Weights of a small mixture-of-experts language model, trained from scratch on English Wikipedia.
Size: width 384, 151M parameters.
Experts: 16 experts in each of 8 layers, 736 SwiGLU neurons an expert, a softmax router.
Training: a variant of Muon for the experts, 1155M tokens, 17624 steps.
Below are experts of layer 3 (counted from 0) of a mixture-of-experts language model. Rows are named router (the router's row for the expert), gate (a neuron's input weights, with its number), up (a neuron's input weights, with its number), down (a neuron's output weights, with its number) and show model dimensions 256-383. Each number is 128 + 32 x the weight over its row's rms, rounded and kept within 0 to 255. Numbers have three digits each.
After each expert's rows: a language model's description of what the expert responds to; "comes after" lists some tokens at least twice as common just before its tokens as in all text. This comes from a sample of Wikipedia text that the model never trained on. Tokens count by the router's weight.

# expert 8
router:151138048096111072145127119092104088130166154098096116118170125126090163181098157082119052144168152103134143092188155101134165161125109113118136178169107078210161128144102151134109153068179109160100193118116151129078128104112162170107118117112129139171084179119162177129165166110134107144142134155095165123135156168090137125157169113153067143157094160108136123116147118087192143122123
gate0:121121166173135134068163086155196138132130166163164116136104104170113170142117133121158135137157116109118092130105178101087155149129147100114155166146118134104155218121114153142087136170121114120168116126176104125157101096100107115158127122158133152099150115162159157099158121090086140099128166107177167120042139180094157150102162156145168066132080129115096149130134151056082104106140
up0:161095165093099129089107125098102090116169170115078121080130089137054127077154146136127094156075213131176210095087089105095139167086105128196122141133150100148169123129114077138108195099164112099096139064130095189163123075086093222122146093143125068073098198118148096155166139162162133114127097081132137143125146110067060103122172188170153060213122096123142125154136117173151120179152
down0:112127144172045072139085102149148142137180140089105141180093094169080164099113164169034135100106124073112094149144115146158097152126175161130110046115128100107137136161101151078106141089125127124073146131061115076116120115145139149130051105089154144146143141137144142117141140095176131122109110113099145117175102119140079043100142103132130131159133136136165202145156115131086129161115
gate1:090100130126136068102128109175119091163105153064196135095152188124138193120148145157134145097109128114149135159176189146125118128083086190195118152121158170177089112162111159102155077105087108128147097142108099114175114107162204123164149121150103164105150152163099094079135104069150162173156146102118186112136130119110161115080135122084126135128113102125136063096135171064140088099106
up1:100100136132156136184152178164110152165170171150110097130068106110129113090154048119112163118155080185108082087161152125144122165129152075155127113109098118099127149092093100162042112144154115176219115135133165140103137109149141146135096143180166141119148119108155190128090113192119145110147174148084186124126141172165089111148172092144126090170115169164136185061142143143115162120094
down1:149121123167110125106170131181108125150086128112180123143136093150157134151135188138092157092107158122121082141172139113124137093164121169077066187138097088116124102125119155130122126144145077125104100139102145053099112090157077157114200135152153161124161151103140059134133082086088135130080140116133094071110117158157122202068094066102175097051114117096089172144101151092120140099130
gate2:170106073107129087072144159164119196119176150140069095092167173147165135126123129147077156097132125144079077201092084097125188109181086105120156110148112143087118135152123131103118123145094158129138094138083105206156143173100162058127152176141162167111123138139086093240110105131090097064103067164167168078161207138105181169114123128101134176080143110143120135124121108093099140189113
up2:134105125080144167103161070028060136127133177148140160133125168107106127114140084197083143148074136136159104082106098120160144147164129142169137135086127139100151056209072128148119155162153128122148198126160163194108172126109143137127063154139141122146188157085165179141121164161108140128090102159101148135135133134097112118103163134140121142163180121187100113067154130108167115103130
down2:174172105116162137093111125125172142087070213086106099138182167155116177135101166105085141132165132103108155113172158115162142125170149064074156165136093140135061115166087169160101129132128132143158126091081142084184131083119155077162144160135090156164169061150081136147145126171120112163134107168117160096149143129135167108151144120112157135067137161129123147140102103118124202107102
gate3:145142185157173100133130189083201092179096157098128094146110145096146094108094089188097094122180098080154088115089145162104092092132141153131105133116130139149120191156165127136076090138152142163117157065166136108132153178164114106095151188163138196128148136123075169205128081114111166147114136126141141103166122181178144079108084077114081203106172153111158123128070122160091163151100
up3:067160140138110119064169094185128176155166128157129120093176154115131122116108162139145161111146115157113194140094196118148152185127108093069098048108115158133167082065110107111094174159120091139159149179098152140159143060143136155084125102090134101155118127137176146088115124120178080176131093101123113189138129112152122123100146171174097097118172121169122082118119203102121090118135
down3:112180130097116130178087167144122147152080210111135068147132123132130102111142126180127106152119145128119153124094155218097200138163177101142196133146096193149112115138153099125118109126185188107140168105165132139106088147124108137068095095140121139151150097134169127142133130176162169138157144100239157079142175154123122060118142070113146162169173127101133187127121146097120143107126
gate4:110146103110149100155115125159185189086095142115068128163127092146146155105099117058155148143126166138118132060123133106117147121101110107192150126105124095195094110136152138138143153142132130167151095170153136101140106027147154103046106131116132120130214157133084132106173071069129080160108140152181146123154189180140123151083124137116142177116114175155102140161099158140135136132163
up4:155103114155119147116080114092135082171054124100167154142124121084160076126149107172136123096148084122165176124107136152119122131081114192106094164126084138111176159131145116093174104073177164186128095137108050121200142168122074151128117084144126094149062088116143180105134139110140109077119137048105118110092167114126085108071175137180149140093161090071087115083126120102074154129178
down4:093118123178137115172061122095150161111110140145115110070111078117129186143174129071121124158140168163073174139117116110129091179090110070145170128119112117152104130112119118145107132111107120116084150148111145145150154083140077141086103138106149118107127095140146098119126171072102112123111132111142103113096175222134092189117075094142143128140115058140117081177119114136129088127178
gate5:079115121156030108110171209105132139131094078112064141145147160091151131086159147120105121115158083110137084174151162169150111109110170107099102118181110117183127155129151164226153086119107100103190127130125062126058193154121153161027085171109145103116100139136096149123120149126116120130141124150105113138101074147165131166197167101168147115182113143110120160139150044117082143142143
up5:173164129144161191072144136197083135168157113177113091008103104071158106081096133125119155151093081136097134128127044187136129128165087125145099069122131096103115087107154132071101105168207151128147123175137164117135129104108089084167144109091172141114117152159106109110139085102173133160171140101130088137152157108098104139086148108096104145153050163135158152036167200128165161188156
down5:117151139077187149119170136110137159123087126142085103148163091158081119127145152140160113036087107137095129134129170097122127114083150172096152082130147140095123085153115155027166099107145146121135137150134095156097108132158158149069149142080102107111129086137154179120111109130131154107054164136115157084142122064115184140157127084138146216158188088095138097162113151185092122093141
Description: Pipe separators and cells in wiki tables, divider rows, and section headings like ==See also== and ==Cast==, plus month names before years.
comes after: "\n", "0", "\n\n", "3", "4", " |  | "

# expert 1
router:074127166147085151181040077104119099141102183154115151158143152141144180122163159132156111135158108142087132156171095152152188067130176107147124142138083121145127111112161108114083116133119169120130178168108062122051169153149091137159102127096137140174115122111118111113197151150128162183148123158103094150072108082115150125123167156144194104149108122113157145165160136130215095131081
gate0:116134138088106123109137131171171119096140185131152132070173158079189123152111100119182135225126186099135154144089139135098138109135131039191154125120159111139141083077108086108077138139101140163116087107112169164091143132168139103101163145144132099149163210088162125115112111146123113151173181131152108167138118070134125103146148081091108116183123133141116118134130115180174183203131
up0:134109102098025160104154116168142071151155108108099128096137107198142194119191162172085134104130131111132187186173118137204081169106059141131121164097121127145176157113130204139168136169161145145118127108133089094134090130195166130131181098174026086053156089099143102137081127154120100149161124127127123076178104179114155126114104128107093120135168111136140128139153128095124106103174
down0:099188123081087140135127111132111062149102128146113139119111115100109128170155128109137112156084181144130116163207124136127185122092098154149131124077122119134126110107094086099142151173126164174098106059057082146166101137193123115111113145198090183070159057109122116145116150163149150094150139102172162146147137141158146148103155109154122163146155084100142163172125079135122106087074
gate1:119151143172153123186136118163113142160100072162139004118117153148108104078087149171118132101145154110156149160213163094116198128139115121130112121122118140127076091119150052136177081103131115117154131163133117168092109103111095130175102129117138102150108131077142186138185101077065130150140171084156150092144096187139150153125155165121159125129186113116158115134108160114113100125162
up1:095148143098101110157149132088127058133109107140164166136153167149146078175097172105142125161182152098116124105172149086167151141036072108156159110099184160083102104122120148189164106058156101120133179178129160117148126157141109175106147093137032125157108112109108096172185139203077141122104153117083148116181128162184096149096125139080133121150151150085160100135170145225153171122120
down1:137151069129119086140093146111092130183183082102098101092141172093142172134129148145139137140102150163197105140076158194153189200091118116102161153153069152102122160102151209099128134150182085168108100164104101097083141179135165144071075057157101110138084106157151136125156134133152111102104164120134138107111082118129140091086105136116137107060169102084211101129190148170135168167135
gate2:160140147183090115154107153157120148112097122147080150138101083148104087129139121121119159058129110141175110072146133131113156132130131191085102087169088112124094142166165176112207089150121158153165108082111131146099099146071133100156120143119101168095128146148106132133130120165169136114130133039088129134150146116148102070102153114175117095138086159143088147141117166150137124077107
up2:095113175184154123198120050121153146112113090134116140134122090142103152141061144082097137113138157142138114113151141106065141109087132178157097145072079125125153126150146203140099089100171169143112091119184108118176133115145106126141045153149127130068097114090157083147118145144097041107167109153146146142114118138166124114042208103084070158117079094104196212099140131134117115148104
down2:085111110122145094084107098080107138151182102171151185134114079150137141151125171096146094103140156140098151130143094144113173104141121161186099154151150102091114181116143106071112162142114167099140129123167105174129046121093129154142164076157139111088108153127114100117117157119117115102134133191103125139118150149118173150183080123143124137082127183134142168124129144126150134102105
gate3:131138182136134142142112153136167145181096141148079110095169162108140149158118157128173133090184127121140139100144175114166078124165182055152133105142152149190092160119173036134134066127076134075193179132063137082101148105150100139177068109190111127119140140121150084133145070107125141148122106179104080103060109178175121110130115129122079159103113136128118087073125077113084105022133
up3:108058173139107078109121124145124117153112168136085143067136176157098139115131159092077092079181042115161163092092146140091126123117126166131121113169118148118165098170135142160133154099132180145181069064140095118077101131067130166163142141135146146210084132175206093139133159138131128106152139144107117117074138123136073104081157177103153149101139092100178175138128152133089059114140
down3:076121098120134150154110133154159102140083134173119120118141106155123099126124110137174132061147149124152122061126130166177110160152177176149079129128120140183116117098107092137162099164160102129116157093113130080128101092113085094163147173149144169152161142148171110145217111174125140078081151122052109110111095096125116097112133117122123139141117143158174113150105167128064131109084
gate4:111109049122213103162148080148197127065147097150123069110067129105156109134142122178110228162119098128131159175136120123136109097175119063112085131112128073092097131094176089103099092112128097107157139197139128122132165118135118081114190138149209155074131105127157169195158147184073118110100084117094135081114099112064104171102110137138129139100119109164127156120128130077112146115127
up4:192100105084141101153119103115103121088140097139146123090095160094113096076194107179129246113092171162095197126140134062131067185106082097182115122128113143116121135099182155125072153155140084199153093122181097142071162177146158153141139119171112145105111152112081126185153151132121133167147129132077099097147122124164140177153106120063135119116136146168140200147164127094089163162118
down4:102103140101131154079077117141126133156110143127151139077083087171083151137121170074146153153110137110151148151139130152132159137120109187176112137134126098142168142156177159157045178095098078153133087168111121168131141090182146137123151122134163130179095131057086083136170107167154109132068095124145140151099152136116122149172139067154058158133139145136160142099115160133145190088079
gate5:147137175069085150116162206140134093100187168114180145160121074144129147122112138063152099097115117141113140098133132085103150092150149120103130097125118101120130159124138125181163125125138190154179168128120188112126136100097126127145112134160168111131124101153125156196099133157103141153103112179134066137087177151142131120140121116144151115125109090150181142140091107125087122111134
up5:094089121133174108124171182167123188139124154138165114055124093170107147118070148075150128128139088128099116101189211156125145121131072094079133152099180080075091143140091167114157091108170135171138128136128145072133119120153139072157176164105142047190162125105237141126168165116107146152116115050146144141159180188130138189093170124106141128111145157125124145142105108118142137108103
down5:111113159142078112125094038123133116163110137143148109077112110138111155128145148090101143173126122111094120191158098101100072088140127146157157140087136091154128109110144154084074174128150097125135104084207084159148179107119083123064139144136130104126123113092204078087154167121162119099148130186109090148130108162135171122071084169151151115140148129138090024114110209114196095089173
Description: Field labels, units and coordinate symbols in infobox-style lists, such as Coordinates, Born, °N, km^2, (age, Family:.
comes after: "\n", "2", "′", "°", "\n\n", "1"

# expert 14
router:143067120125149122088101145123146167168139100093124106131148155155069151129138134141182099168142094085162106154133115113133134068130066144131142110105128146081099160099153175081115111143096115099105081113121104136082120133146198149138109147076079139151139184078076172080114138106138172185115098150114102149135128148103128144128134083084119134124104133135197166183132169121135159177109
gate0:115114115122145182172120095170144134130096083182125107146115108099169128124113180125151166093097125137176161142154132149139095083154153129080101058127138143117177167076144111138129120142142154112115159159098128060150189120140142101178118112145157101124118095131135215122145066181065146157179168216102139117094143140129124133127201118145110140079155152073164113158146117153142146143092
up0:145166120119172170137097074155070150106168125195092119109098153110180116183144141172122122117128104164126103142106123134086134089121171074097113097144105066140137130066157160106122129119164101162099148103107111144100175138159113073135157099114150119122097129186177127172160130125126099138114123136132181156122173088092131163150132210152101182139112126140144143110169046128209143112123
down0:149153140104120140151104161136126152161133129135107088104151131089095118131112137116129085104133146119152133139083163118127060180139095110092147115125142184107152165099139107150137114157112125100070135171146090120146155140222138164072065184075100079138143060170144143100140099196161121124109061106151097145085114110100143205126142177144131129091099145119192106186162158112122128086141
gate1:157106171129150180136136020110126100112121150106159089127139125120135070142159139077136221098129071138168150153239234145076118137134128116125137150117144160109141114187091133143145139142108122075121103137103073112141171109164127087100147133156073103117147119104071098111065146157188147158098114171135142115147120163087098117125122096109085055126105100166114056118153134163131107124183
up1:154126064096181134144122120085159129151158124137152129105118123182139134201163142082156073105153133147180113134159136199156122158092084150146079108135127144115175159101121191146170130044154131155080131168190104101091114078135201129099104103161136100070122110138130090156137142100081175171128148153125149124139161158135166117145085137088133121105067173148136065220102090190125116114066
down1:167166103108128135094140120124160043108149134124131129032178094171094107095151121148151140141088157105207136017095133156060129113104050112141087120118149110120093125147130131116116121195150161145089079117150156122148076123101106198083120141139094143099105112077108141124155061179112171108114139120193130137085132187113090140099100115132169116096172149125170145137132136188115127158145
gate2:111151133184094153215129156127150136141130108147127109105137129088102088144121114078165152130126161114097135112157151085136149113142134127144069193113109147066165141115091178166203158118114108107127137123163102154125097112135111122101082136137191154140110106105106121136126116128126142068154120164132094101130071111126155101115140115128126083245134119187120191144116165109115135155144
up2:098124133135129070105145155139095115128083124144153104145110145167134110104153092153066188146169122076129147097086104110107152134091061128091157091174103081155070093107116109185073135085100135121102145139166125137095137134140129115147118091084123126140089121166134127064127137127166088117167149026119200107176130160126112150099092129132087099138141107084163145151111124066172084067103
down2:138161133084100125087145141074138143165130064122149159198148087151079132133160139134141160160115097106136137089191110080168074106150127146110087128150140093151069147090123153119154138080095102132101130130104118129107105123124130163191153082112191120077075117103161113141109157128126094180128162159183120115149129131085109142092158165156155119070134136139162114143099135133173111114138
gate3:146127100112156143056110156154119137149165080071080126125146113125136119104144097089107123168154123165068097144053186146146116104134118128179104170098163077068138179144152115088149009141104099122148145105180158102109117122154190164129197142120125112149189095069182105079176123149060104162145117064143143096153185101148104110109092107145121107112115160085115136144079118126137123107104
up3:092063103147105141086104088136142150159155128093149103137124140180192188122138111152157137120133129163139105192140118190172153130092092102185139133130138137112079129076098121086109086129088187135145139119128155089105138140166110155103157076135178096135157143088201136173107097095065087167184098119101123144065181162146120141067192143196094205100106098114168130095099149111168201123131
down3:188178139034107121126092180110023164127115140094168121132082113133128081095164090120159117135123157091103132144097183118115131157184128092060143112092103116101084168148097167156109074118103156109081136131122132150053116113138115107133190117128138129065102112075135145168096149126128119117105148149135119130146155097126150083082126118093145097124180107121114114099157145112087128104067
gate4:149121145185104063089127137156102064106113143176087123037105137129121182125118103126174148091083124182122064112153135133099075124133090131146115119126131207119134098078110128151075200145173082127158055136109196128082100157099153154093074171137145138100115129101123123103122153132160127111124126116132060151162099098190097095105133147146117132105088146152156084133187085081125116117147
up4:096124088162103155138180118069106067135126131153162126168127099117122130155105059135140076140144061127179146115128117096121113172150137084120064086076109141103065149129137123120164169119146111131136070167161109130123161128150113139120134165103195134121106130094158157173084093193108097075204123201115128109052114134127155134140149104154137107135188098192117114068142202129084152123147
down4:141158065168158141155090119124148123115124126124093096118075156095099114133154132104136068133063128170135153084177132074100126103096113149146161105082006133189156108061134140141176137157168140173169099136120157092136105108068126158162135113159185126144145108073123136117089108112121117129158134164158113083117114073148161092106155195134136064183076161157130141100102171124088056142130
gate5:100128150164188129133136121116138088159131094149136133147104102169149076099130191132080144093042174144109192168140158163154147117080067143123154160210132138141196124082116145084187155152137141146113126084102051123141140133120125131146117131120148161121107154075120147136136161090145161132121120186161102100095160066139168105078129107113147147106149135106130137125160175145156143088158
up5:175140142139146122124126124121146088119095192158119082143140154133107160083147099197148136144129157139112180189106092095195144122167032110143121122187176123126137129068157185159085182130120142104122103085164193077199070163092122137139100121101195134182120076129097098147179204114169140150138192154116081114076170102149142095157117164118125156069180183129180128164106201146071042114095
down5:116101129116106158105115163101146135108110091135118091143131130101179179139151205110140159148100132125150083152164170125101133056064115179099056181150135149136129131101167105117109192189103158091132102078118104140090093144071121189148073138115141115064127072134111061080104123134149153156128098120099143135097107106149177147122156147076106041180107109140142108077105120139120169122079
Description: First digits of years, dates and table numbers, especially 1 and 2 starting years, as in 2016, 1978, 13 April 2002.
comes after: " | ", "| ", ", ", " (", " in ", "–"

# expert 2
router:063156177074098124104147146132130152110097105195114144141083134101177084112142167137068114080128108150102122138116160184170100177116176143089163113099180159111086168082087127139128131101164098149124101151107081118128161092078090109116125109174110113071181122182158146162127139138103117154122156132137144055079128114157105127112061122152127140117152111177097175087072143136078066143141
gate0:151157097125141111173101151075188131150129143082154101108161152115226129089122139192138087080103164093069128167089111132113138164116150131112129200116146112091037094135121178112162169096122120136072115165073196096137146165070140122052079090165081098141149134141115147089091146116116088122090102201091107100133055153167073152174124136112164152149122197121147121168115110143186154176154
up0:145074152150162109111148091133131090132164090165132113116089174089115164109110156203198162148119145159079132149113089101108194157097154089218148120164097177103154124130111144168126121118063092104087138144076119106072154117119153139229122186178116116167148085147165155148147133071109093068125088066137063147119139138085155120141151110137126105144101099153140125106097185163145117098114
down0:126139151146120121139175153166137166117126146098074193204125100074110141155102147168109135090164106156150141162118117145125162132092125161171155089128191064112145094064134130169080140108161175156190091159097179135138158146163151129137161139153152076090179116143102122148108157078095085086112082145104101086152145092134133124132126086154091179130079097139079129110131104079128122140149
gate1:179140182113122137152131167136117137092133110139121100095143139133126147149192164097177134142101097103164107084162075189104165072051128129169165155089028187102126134151182125138141079103181124107136102131145147152075183176157127128056126129100182116173130142086084108088097104092086093143104100114151133122118149181147116073137142131160095141077136149126081121175117110160161090112183
up1:099098119137096079122058137158118149123219129098100199125207102124091176126099097193129133076182159152153122165093168180167115139137145145077124109184140086143147170085063095124107138184126166131138156104136088112187131118089138144153137112141131136117177071175090146126156113176142124155098116148142072162137102071154132129162081096055127147127085183092170163164138148123118141127121
down1:074098073095161062105108175192169123095142145125162141135123101105111095109168099127156109142154088163127126138074147080097129118140087120123100123156138097189090137129120134068105114159192120095139139130076101046129136102114121137075159164124122144124153107147099084178119144151182083087156145133137133081137120074162185102164126110089161153068122155155136144130164085167114075122145
gate2:106121116090129153120161056173208091113163210121130190149107191113097182114115172146125087085181117112198138145127144151180153196109150170106131149155053162106131118108073086144134136087139069122184130175121170146121142174139129115143133092127189097124148103168134103142090111160131091077115136119097128086144167145111141104124112163132140160099147131151112134103123169120126143103170
up2:089152163133116137121125112098087123124197102171047119089126082164147098116111126152117115127028120148090100129132149155156074137151108072136114143120143148123167144102163153126169147164128139114069134081133055083106100115137158138092160148152105155127125147114115184120165113142148146126121141137120115077103187120159091136148098136117119141102085200119152109195140073101122124222128
down2:148087160128092088161163103167130128114115202110143119168144125152150167146133131118169107098163115143135156136125143097093074113093114058110151175178070078176167098146114122103134089108068052142121183143126125136170160109149114094118108112146094154113152064144093097154150046215133070209140141181138084165136133127086153057065138171122123089100122164145174147141096109158137137081172
gate3:089152177122178181151155156077145111169123111140110126108092114113109155159055095143163101181142165117119059040142154170171132129137125132139104146110166140112123118177152120188120121140144112133141165064146117087120081080190072155145129136117151110131132140138118174153123138169108152099107145077064042109085173148182183117089170088138176122150167130153074115142079097132110075164145
up3:153124098189114145136140133196125117111138137098148167173124079162087155110185150097117105125171098113152048086105135065121143080142122134172144152105116115137104170058147239133090148154134190137105117115082120117141107115157098114097085121106118108161130119156165111134220146110119064160099090159162088130227108069125058078122097094119138161147093139166131097130137170113084148144137
down3:132171163124077108110151137126129135106128127157151155169101114134117173089135180115114085187106159122099122147105122153107126131132137170205141183093122127139164135114117166151123160114125137102153147090126127144191105142191148141115073135176134138108145146120138177158124099148129106070129123102146089077162094127135141098147137071138102123172119135143053102096154140149093107140073
gate4:109118169095123132123048174170118155188139122072170158102103111120097169102173150141087137151122234100169079141111129095092148141154104110117142123198108076173102143151130148163174107176121174156140147129114082174132118131100159151106172141152193153160148099074136136110125171132158097116172100122128109042117130146145143093115119086130115118138119107102166133133212088092146106122187
up4:067208159128199121141180201153181113103054185121113112173114109115134114162124108131162118174124104159125146088171126093095101086124143101156151152114117133110177128149098131157107120112151118150124124115102148168117134145160086126135081117134031142152178131117077103133108090078134155146097129139102102107107087073107122029130089199149130087109128119128094128132225114142116135095132
down4:119115194114059133165121158073122137127103153044118081098101111136100152118182089126162187184154188161077179082161145162090146130145126144111117123178121155124121082197081132108135090107076140137089124093141100113134165144139132128150140109146120167113119064135155129051108160130128149156145114075096110114131147133159180169100175135179081115157109154133092096117104105129198155137144
gate5:157134162108123131103141143150145114114129157171122146086162111163177114141087134087094195118144133107108132101131148095107128102136165121158097118087098130156089123160121129172132150144186113090152146134106153136095085114091114135171121158119138144130144163136179184158121194149135116130078098142123128127192155187142091113094115137068109139146186156149099094134123166133156200109112
up5:098162129113142132138101072113118140106074062130174190170127111135080131078135090102138039180105167142122084104098139193157138102099097140131177176097111143126152145083173125125191178144129114149124119099138105130104194113138122162102133150124121121179092067108117105124180101144126149133162155133056126131084100130161098109155104161117144059047120111135169106151126169128123114113146
down5:132111157057140115096046093145120155107127241080097111170151130163135080192116186151145201137140107113102155174153128091148100100103131161087128172177155083146068125145051142116127154064168194140109112168068145151080112142138133090117110159159153109173072093088080130096128148142125135131155113122125138125125161145163111088100098118155138097115106108121154126169109105136078126047082
Description: Line breaks ending table rows, list items and paragraphs, plus opening quotation marks after said, wrote or colons.
comes after: " |", ")", ".", " |  |", "===", "=="

# expert 4
router:150108057149120202183136076105088156175148109098133102112152110109105107127133148096166082165112136114112183139077149068160213086198091125133124114157107182159099099120176089071106154215115144113175122126147108165149143196115130167135120102135172126127049076112139071111105147149123076091131093125127110131134099188103146121094107138126070143187086090141167139096094134154122184198164
gate0:124148093116136112092166125087153138030064078149092124114136141080143100163152123163163118171106102136080186100127089095093154093127175131172156128137128156157155144151135108103130147195092158126169092125151078103149100128097103082106142164120127164140078171107141165091167077211144155114088114184109139128171102177117030160177124139128118091044127101154093132118172075077127102113122
up0:061170147209115141097075116136027139093162080185131153134141093152178153168167129127142149175114078189152107122180116059080172106097118107109155140152136126078162164088143116109079071099182125118135126092119126110096139144166092107105137166162137119112122138138192028101065118178111134116068166080125037084152096164152167097138120092120092117094125171131146146148084103086133110122124
down0:109123133142122094110166127114054165123111157145175143101161162122103140110149126162097169096127162100122140088125094124191147144119150138053142097177082131133167137131114065082122201130062108166153137124119084153142130112089121152082092093173127136085191108116127108131129095114126181176106090086139152191087112083113143117068061159132151125101193062144169092089102073060111152162142
gate1:080107076112133115053104105098137123116044152143130076237155159174164060098132149152102099145074153127069094187090099154218113113108094157119073117073100140168154108174188090153138154113095164111113104072151074145190069094131144099073039125158106069124130138112126130149108200175089137178106090110156166163150137035150092140158085146170145124124096122097100107148110122165140181103127
up1:130118134099136114104186151172113181156147090062146134127095155171186134118170134126137151104097102067102089141141151153035074117227129112161175181196090153128086077184185161185103172095148141109099102084084116170087085094142107070087142154082113084106103128121096110114113171140135161112122145096132083154119124119115140138147141130128202141121086115176127153104168127116125116192079
down1:141112124159126199195157140166114087165132096122150098102136115100153145143147161097127062131180135048142108082199102154130201159102133153120152164128133115145128129117104145148134179123152099115082133096112127154106168163126166168191135128138111128121165132106213119083126121169106155137140147139157138102128157146184112130151172158132129127083164089193100159128192064065180135141144
gate2:145130129138144134119102132151082090118111156115119100108093153122090155172119124157110153110086116165172135159124184108112139187117198131153156106080113156127143066137128143187081088200157156119149099130122145118111111107085126165093089102145140134122130086140159120082147109123131113068126132124117131110120095154109156201051126127139189087155143217101148134151135084152111122068048
up2:094108080147182130052129168147065147122129084151192131116142059112122149138100109119145069143199157130134079134088138127110131124137120175132165182155120139078125091148116093145105094129174077155139164196161095099147179097107191131096132130105119118145078114130112185123192111153102095147068198102164144126063134079180070122142129120102144149104105158117149121139168155150116087098146
down2:126115133130152085134085098070131125120140106152151155154163137173126138117075107134114126099127118100104134128115141149149118122178075150174105112123097133166113087126168083112129137159088173113119161100102142138137118166156121125102158142154105155104050127194111115145111137157146133112110046117172178122178151091182134156161106178113120154155123084141092116174115183144116149124128
gate3:124123112136079094109103103080075159178163197127135133171231079157067101146170068089105169088127132160172107088147134116127144098189118117118184063140140154125160126113137104169140143148173157044131183099105165088069159126155158084149148187144114079126177121118135145162112135151101157119159162135120172101151155105144115151116060116108142129115128120148120056141136108132142132156165
up3:136143130138140148130137122104096112097173158195085106126111133071128021110103155156149119114147160202137181117139097101134169107131136151181156056166051126164112129111141129149146100119112162143065152148082151161111097110166122108116094108085130163122166108145113130136145091166156165112118089145134133145103063094105155090102139137192115124105148138200116118121153103114123097183109
down3:149196171160151073126142101123158112065159109104109193184127188103115119074113153131135099118072123153115087086086099136174176084077155125104090158078163111122184143083092141187122166116176136141145167120125155121121159140107149121102136078172098156142150130094104176164099105065104043130118122107098160114129081082107154125113136075152156170074116109179082103116141077111106173152107
gate4:150149119182202126074156145110166168100090128089141125123127087160168144093128118145097152105154136119121120141112152117107073165139133135130133152114154088123139150103115141136114136165142088113149125144165182118139128097148076118105088149101121134134174106065153154167105191154097074123114162132099164176108159120086149133168114175119102112099087118123109082057121143099139113071155
up4:152154135117175137105120119197078109162173097148129148118154108090124122086134157148139118126058118158103134109108135111144089165095122117183116151118102176203138113169127159194122104085168165117129111090143141106113154167158104190104154131139143120080163139108110147057089143164161103149150152078121151084159178123091161182123146111072195139141108140151126169139103127090110150141148
down4:118126146049082118161093097112118126106109086126174170071033147147156084094145115212184143145125091133123137119084118144131116083148053125131117128129100117124134107132061135107144101110130066118120094144144099124121126120070128134078155137107123121093116132130107219039167145107064124139033114092136136065168118190138179081140095162149133084171104119124128138137109132136186066077067
gate5:183147138138087127104215102152162187123136114134118110121079082176098141149106087118123116169131090100142165125123116130119115130047160101158161114126153111114125142095179091147160074101111084132121171096118147137146153168138147178145110106122078117125181076138144133104104130140159061058146111129133096153113128163154096107164149059127175091152129094149125129115033107198175116159160
up5:116192124145122148088097142161075140074066086163129153129154107072116072110112103196140151093113094192091071084105113114140125151155115144106184188151140128136164130161180152215154130163124123085132114108089128073121089060167162092133122087139121118137131126141129119147160143125157119095165152128114152161098114145107125137146153170101109143130100134161152153140145116179195155160098
down5:158130135139192096095115154126112121085052159103141156153094155143152099132117117164126109156143098183118117089128136169167114118083139176038080091124130085148209136162091123108138107104109103112084163101106075079072152102088101177096129116173167114142127113096117129105106097108121145118104189117118168103070066141093155097089128156052209166091137156177094135141079109114092125129146
Description: Punctuation and pieces inside numbers, money and math markup, such as thousands commas in $47,273, digit chunks, LaTeX backslashes and underscores.
comes after: "1", "2", ",", " ", ".", "-"